{"router_logit_norm": 1.0, "norm_eps": 1e-05, "positions": "rope", "qk_norm": true, "tie_word_embeddings": false, "beta1": 0.93, "schedule": "wsd", "dataset": "wikipedia_en"}
Below are experts of layer 5 (counted from 0) of a mixture-of-experts language model. Rows are named router (the router's row for the expert) and show model dimensions 0-95. Each number is 128 + 24 x the weight over its row's rms, rounded and kept within 0 to 255.
After each expert's rows: "comes after" lists some tokens at least twice as common just before its tokens as in all text. This comes from a sample of Wikipedia text that the model never trained on. Tokens count by the router's weight.

# expert 37
router [100 175 164  90 118 177 149  95 123 134 143 118 129 120 142 159 101 130 149 139 132 122 148 101 145 154 164 180 103 106 143 145  78 121 124  99 151 155 148 129 106 150 101 152 108 155 141 157 116 100 122 120 151 141 140  96  98 129  97 131 130 102 108 142 118 162 129 158 114  86 138 140 109  85 125 142 179 129 108  59 121 118 139 137  91 121 148 127 109 145 113 134 109 112 140 163]
comes after: "\n", " |", ".", " =", ")", "s."

# expert 55
router [165 154 149  82 160 105  90 149 128 144 140 137 132 140 142 136 147 123 138 115  93 167 113 162 102 110 114 116 106 160 128 101  98 149 120  67 103 117 122 122 147 139 151 116 114 184 162 141 112 134 148 122 123 132 119 144 140 151 132 150  94  91 116 162 145 119 145 103 101 118  85 138 126 117 186 157 145 133 104 115  86 156 137 150 119 130  83 147 140 178 129 112  90 108 114 129]
comes after: " was", " is", " were", " be", " are", " been"

# expert 17
router [130 137 128 104 109 135  81 114  94 151  88 113 143 149 111 139 160 145 132 116  87 118 122 176 120 126 115 126 137 144 140 114 141 125 103  83 152 156  92 172 122 109 123 158 112 102 122  88 147  87 165 106 123 107 105 130 126 148 129 132 138 125 135 141 134 106  55  93 141 133  92 112 118 168  94 111 144  84  92 151 136 174 124 123 159 138 171 104 121 109 127 113 118 101 135 149]
comes after: "j", "l", "v", "ol", "ul", "al"

# expert 56
router [167 144 104 151  99 129 163 128 115 106 121 116 146  95 148 139  93 109 176 181 158 136 120 110 124 130 121 121 135 149 124 129 155 113 132 143  97 107 154  84 129 101 136 150 114  93 119 123 126 173 101  93 113 141 131 148 112 152 139 156 111 152  86 102 120 157 161 166 135 158 139 124 127  99 175 152 109 113 127 131 141  77 142 155 110 163 111 103 155 126 103 152 111 156 166  88]
comes after: " T", " G", " J", "B", "T", " t"

# expert 62
router [118 131 106 146  99 121 139 146 123 143 121 134 115 147 155 145 151 155 150 116 132 137 145 147 147 126 118 150 129 146 149 112  85 145  93 142 126 148 131  97 118  86 157 145  95 141 152  65 117 143 159  91 144 139 135 137 132 156 139 161 138 103 122 157 170  77 149 124 124 141 185 149 113  98 111 129 129 126 140 167 126  99 114 107  70 157 145 128  97 166 142 189 143  91 124 106]
comes after: " |", "\n", " 0", " was", " a", " is"

# expert 22
router [157 134 143 103 144 109 164 113 151 125 101  96 115 102 179  91 163 110 140 114 129  94 115 139 130 124 170 129 141 154 174 143 130 108  90 144 132 120 168 102 111 123 117 102 120 121 143 134  93  97 149 144 109 124 162 142 118 123  79 132 116 126 126 142 133 147 106 130 118  84  99 163 101 131 139 192 140  68 125 147 126 118 158 134 146 151 174 117 143 166  92 134 160 134 110 124]
comes after: " S", " R", " K", " s", " B", "r"

# expert 19
router [158 116 117 149 166 129 136 107 150 122 136 137 136 101 105  54 127 146 135 141 117 158 120 126 133 155 137 183 122 141 127 130 132  76 100 160 143 114 161 135 146 129 106 110 135 158 118 118 122 139 122 139 148 140 110 130 161 110 129  65 133 123 115 115 132 119 171 152 135  67 173 138 124 115 144 192 119 147 105 151  92 124 119 165  98 153 131 130 153 145  96  96  96 146 114 122]
comes after: " a", " the", " h", " b", " t", "he"

# expert 11
router [148 168 112 146  86 139 154 121 144 179 130  99 117 121 115 136 127 139 100 134 122 147 118 126 135 143  80 120 147 107 144 108 133 165 116  99 133 154 147 159  95 113 173 144 108 113 153 149  91 184 127 114  85 110 100 168 127 116 141 156 125 118 100 109 143 150 179 122 113 127 140  88 102 104  79 153 130 155 150 139 158 140 111 159  84 131 155 135 133 129 163 118 137 116 114  87]
comes after: " the", " a", " his", " an", " their", " its"

# expert 23
router [136  72 146 141 109  91 117 158 123 146 130  75 100 110 164 137  99 105  95 146 136 141 144 138 136 110  89 149 125 126 155 145 154 156 108 117  96 130 134  95 148  80 137 102 138 183 107 123  96 146 125 151 143 111  92 109 130 127 164  86 121 110 113 126 157 138  79 141 140 121 181 100 135 136 112 108 106 127 155 113 128 113  99 125 124 136 145 150  91 147 117 127  89 122  85 159]
comes after: " It", " he", " it", " He", " which", " and"

# expert 39
router [140 114 177 114 167 147 101 134 154 117 158  91 104  97  95 109 136 120 185  90 120 117  98 118 136 152 178 120 131  91 142 113 125 154 149  99 159  98 113 162 102 130 100 147 103 130 125 134 144 166 139 121 115 147 126 107 112 141 116 122 123 125 116 122 132 109 110 113 113 118 162 139 121 125 175  97 106  99 166 136 187 142 104 137  81  76 139 130 106 130  93 116 109 124 131  95]
comes after: "-", "|", "Personal", " Interactive", "==", " •"

# expert 25
router [116 155 120 166 142 153 165 125 137 109 159 102 191  93 125 136 147  99 128 145  91 101 114  82 121 124 138 146 154 150 132 137 140 114 150 150 142 146 124 138 115 108 101 115 106 133  97 159  86 145  99 137 133 136 142 133  96 169 158  97  84 114 128  69 127 131 138 160  97 141 138 167 154 139 131 151 116 143  94 169 168 156 159 137 137 157 149 118 128 135 127 138 146 111 140  84]
comes after: " S", " N", " A", "S", "A", " (S"

# expert 46
router [144 128 103  80 120 178 102 124 163 161 150 106 149 149 123 139  99 117 168 158 135 159  80 160 108 115 117 120 124 162  88 130 159 164 114 125 126 144 135  79  84 113 116 141  82 141 146  91 171 134 130 112 138 125  90 106 126 114 138 120 147 140 106 101 132 117 147 138  93 138 134 145 176 112 110 131 131 123 103 133 138 159 123 130  96 147 164 109 120 120 155 135  98 112 132 186]
comes after: ".", "s.", " that", "es.", ").", "ed."

# expert 7
router [160 118 100 148 122 155 187 100 110 128 136 165 142 118 102 157  86 100 110  95 123 140  89 143 121 118 115 166 178 125 157 156 157 133 158 121 141 155 121 154 118 114 120 121 117  95 149  88 136 146 113 137  92 132 103 127 125  89 143 156 118 119 145 111 104 129  98 127  98 142  92 134 139 116  98  91 169 133 162 143 131 124 100 148  92 135 143 136 124 117 175  84 125 170  94 113]
comes after: "\n", " ", " 1", ")", " 2", " 3"

# expert 0
router [127 146 168 130 124 110 141 114 101 161 153 161 100 108 119 125 120 132  89 114 111 148 117 102 115 123  90 140 114 125  87 123 144 117 109 169 117 109 142 144 142 147 112 129 120 159 116 173  86 209  91 137 140 137  97 101 107 127 132 118 135 154 111 137 122 143 170 150  79 156 154  93 125 139 123 149 112 162 104 177 135 164 117 123 113 131 156 135  84 111 120  89 128 121  93 137]
comes after: " the", " The", "The", " a", " this", " This"

# expert 10
router [138 136 132 140 133 101 109 149 125 123 105 134 127 153 138 129 114 153 146 143 166 180 131 179 147 172 165 108 128  81 181 127 132 125 108 146 143 114 146 119 114 120 103 115 147 128 147 147 122 149 161 157 110  88 133 112 128 127 134 144 125 151 124 154 144 130 163 111 194 113 100 167 131 118  91 116 140 117 138 113 138 162 117 125 161  94 133 131 143 147 149  88 129 154 187 190]
comes after: " is", "\n", " in", "oc", " of", "Species"

# expert 52
router [104 160 141 139 161 126 144  99 136 117 103 109 124 180 158 108 142 131 137 119 164 114 121 120 145 124 156 107 156 122 163 122 122 109 112 136 131 153 168 180 145 114  75  96 112 150 122 159 105 100 150 143 124 118 104  90 107 135 133 141 159 140 118 111 140 122 127 126 196 129  85 124 116 111 151 155 105 104 139 172 153 118 165 147 157  88 151 103 126 147 103 127  99 180 144 126]
comes after: " V", " M", " Ch", " C", " ch", " m"

# expert 51
router [128 156 130 108 147 149 107 139 129 108  71 107 120 114 135 157 155 117 105  89 172  92 112  91 135 156 127 162 163 134 143 124 158 139 143 123 135 118 144 157 139 125 125 118 115 137 127 106 154 117 176 141  86 153 146 109 153 182 119 108 136 140 120  90 121 103 165 116 110 133 116 116 133 109 151 186 137  44  99 151 132 101 175 133 154 137 132 129 101 113 125 135 137 134 143 131]
comes after: " L", " St", " F", " P", " l", " f"

# expert 50
router [139 123 155  97  82  91 158 124 108 156 141 134  96 151 118 136 107 103 111 133 108 152 107 114 101 150  83 135 170 117 141 117 133 185  90 115 129 135 132 101 142 118 128 163 144 163 140 105 157 183 144 103 105 121 131 136 148 168 147 113 123 105 114 124 115 132 125  95 113 167 131  89 130 159 125 101 132 143  99 163 106 133 128 137 134 148 150 127 136 133 185 130 102 122 113 196]
comes after: " |", " 1", " 0", ":", " ", ";"

# expert 15
router [146 127 166  93  85  92 148 114 122 157 149 156  93 145 109 139 113 112 108 137 114 155 107 110 105 143  95 135 165 109 144 104 128 175  79 123 131 142 137 108 143 119 120 163 138 152 128 116 145 179 144 105  99 115 123 139 142 170 134 124 134  95 110 135 119 145 139  92 103 171 125  92 128 158 111 109 132 152  94 166 102 118 111 143 130 149 142 124 127 131 190 130 109 138 120 197]
comes after: " |", "|", " the", " of", "-", ":"

# expert 54
router [ 93 140 180 115 168 126 142 147 148 178 126  86 116  96 173 114 131 134 110  76 115 141 127 125 147 115 130 142 133 171 112 123  94 131 163 152 123 103 134  78 107 157 137  86 101 117 136 147 100 129 112 128 120 137 120 104 120 131  98 162 106 117 150 120 118 106 143 125 107 118 142 143 109 123 138 162 137 114 138 103 155 191 123 113 128 198 135 165 109 119 121 147 128 126 106  85]
comes after: " in", " In", " as", " was", " on", " Mar"

# expert 44
router [140 119 155  91  79  89 160 123 115 153 149 134  97 156 113 143 111 116 114 132 116 156 113 103 104 149  84 138 175 113 139 111 133 181  99 115 132 145 133  98 145 124 133 159 144 162 134 103 148 183 143 103 109 125 140 137 147 166 142 120 129 107 109 124 112 147 132  86 115 174 132  86 127 154 123 109 134 149 101 158 111 125 120 131 129 153 144 123 135 132 188 130 106 123 110 196]
comes after: " |", ":", "|", "\"", " /", ";"

# expert 20
router [142 120 153  91  79  95 149 128 112 154 139 139  94 152 109 140 109 107 114 136 110 158 108 112 104 144  84 134 165 115 145 115 125 177  87 119 130 143 138  99 146 124 130 159 143 173 135 104 145 182 145 102 108 125 137 131 150 160 145 121 128 100 109 127 108 139 128  98 109 167 131  89 128 159 122 100 131 153 102 158 118 125 124 136 132 150 145 125 133 131 197 130 106 126 111 200]
comes after: " ", " |", ":", ";", " 2", " 1"

# expert 14
router [123 148  82 172 125 142 169 133 144 108 109 151 167  77 160 122 115 150 134 150 115 114  91 166 148  94  99 126 103 143 143 155 123 127 124 157 169 143 153 136 151 154 141 109 148 133 172 106 167 133 139 161 109 133 123 117 113 144 105 172 164 134 114 140 101 122  86 167 161  64 107 122 113 147  84  90 138 151 138 128 113 113 142 146 126 133 127 122 111 128 104 127  96 142 121 117]
comes after: "\n", " refer", " made", " Full", " joined", " Binomial"

# expert 43
router [153 120 157  91  84  94 153 126 109 149 147 141  94 160 114 138 127 121 111 134 119 156 115 115 105 151  99 141 167 106 149 105 128 178  79 123 136 143 140 108 142 127 124 155 136 162 132 108 146 180 141 103 111 130 135 128 148 169 145 123 131  97 113 133 117 131 126  81 105 165 128  87 131 158 118 100 135 157 105 140 105 115 123 135 134 144 147 125 145 129 200 126 100 135 105 195]
comes after: " |", "|", ":", "″N", " 0", "o"

# expert 8
router [171 138 157 111 120 130 132 126 123 139 165 154 142 121  95 148 129 129 101 124  86 125 128 110  81 114 114 133 100 140  94 141 118 188  90 148  95 152 150 105 122 110 115 139 126 175 141 109 135  95 145 137 148 147 138 142 110 189 181 140 142 116 105 129  97 158 131 133  92 152 114  85 110 158 169 106 154 145 114 134 136 150 163 125 148 151 145 134 160 126 172 134 133 166 143 122]
comes after: " and", " of", " in", " to", " for", " with"

# expert 61
router [143 129 134 121 147 119 134 118 143 133 164 132 148 131 133 125 165 123 133 131  51 125 172 151 115 139 136 141  93 151 144 129 129 120 155 126 125 135  79  81  87 124 177 146 129 130 132 131 142 109 121 103 128  86 128 144 136 155 150 136 117 155 104 192 148 167  83 112  93 136 130 144 131 168 102  91 127 136 118 158 150 154 117 130 118 146 129 134 125 133 136  88 161  87  99 177]
comes after: "s", "es", "os", "as", "is", "in"

# expert 45
router [195 140 140 139  95 119 123 140 129  98 134 160 121 103 125 109 139 127 153 170 150  95 111 148 175 175 122 168 143 193 114 123 143 143  99 111 120 136 152 145 160 118 138 137 128 151 102  87 147  88 112 113 141 148 134 115 121 106 110  98 181 104 118 117 154  64 142 145 128  97 113 135 114  96 141 124 101 108 137 163 111 103 103 144 144 146 137 155 143 111 128 108 135 113 110 139]
comes after: " W", " w", "w", "W", "ew", "-w"

# expert 3
router [135 153 106 151  79  99 133 154 128 139 146 164  96 121  98  97 123 122  94 101 133  85 133 100 136 136  85  99 138 121 133 142 149 141  79 139 115 147  93 115 133 137 138 148 128 123 137 130 161 115 144 136 122 148 129 180  99 112 127 154 140 155  98 132 130 178 129 148 109 160 122 105 162 182 112 115 120 153 124 114 131 116  70 112 104 130 124 119 145 150 181 116  88 145 161 167]
comes after: " of", " in", " on", " for", " to", " with"

# expert 29
router [139 168 186 131  99 143 121 119 129 135 157 124 125 122 159 134 139 125 119 106  80 129 133 141 136 103 113 125 142 133 122 140 125 137 101  86 109 156 135 103 101 148 141 128  77 185 143 183 152 150 122 139 145 132 116 181  59 102 124 129 106  80  74 150 117 177 129 147 119  99 123 152 148 121 124 133 123 133 116 120 162 133  99 132  99 143 132 106 133 118 115 157 149 164 131 142]
comes after: "\n", " |", "-", "|", ":", "===="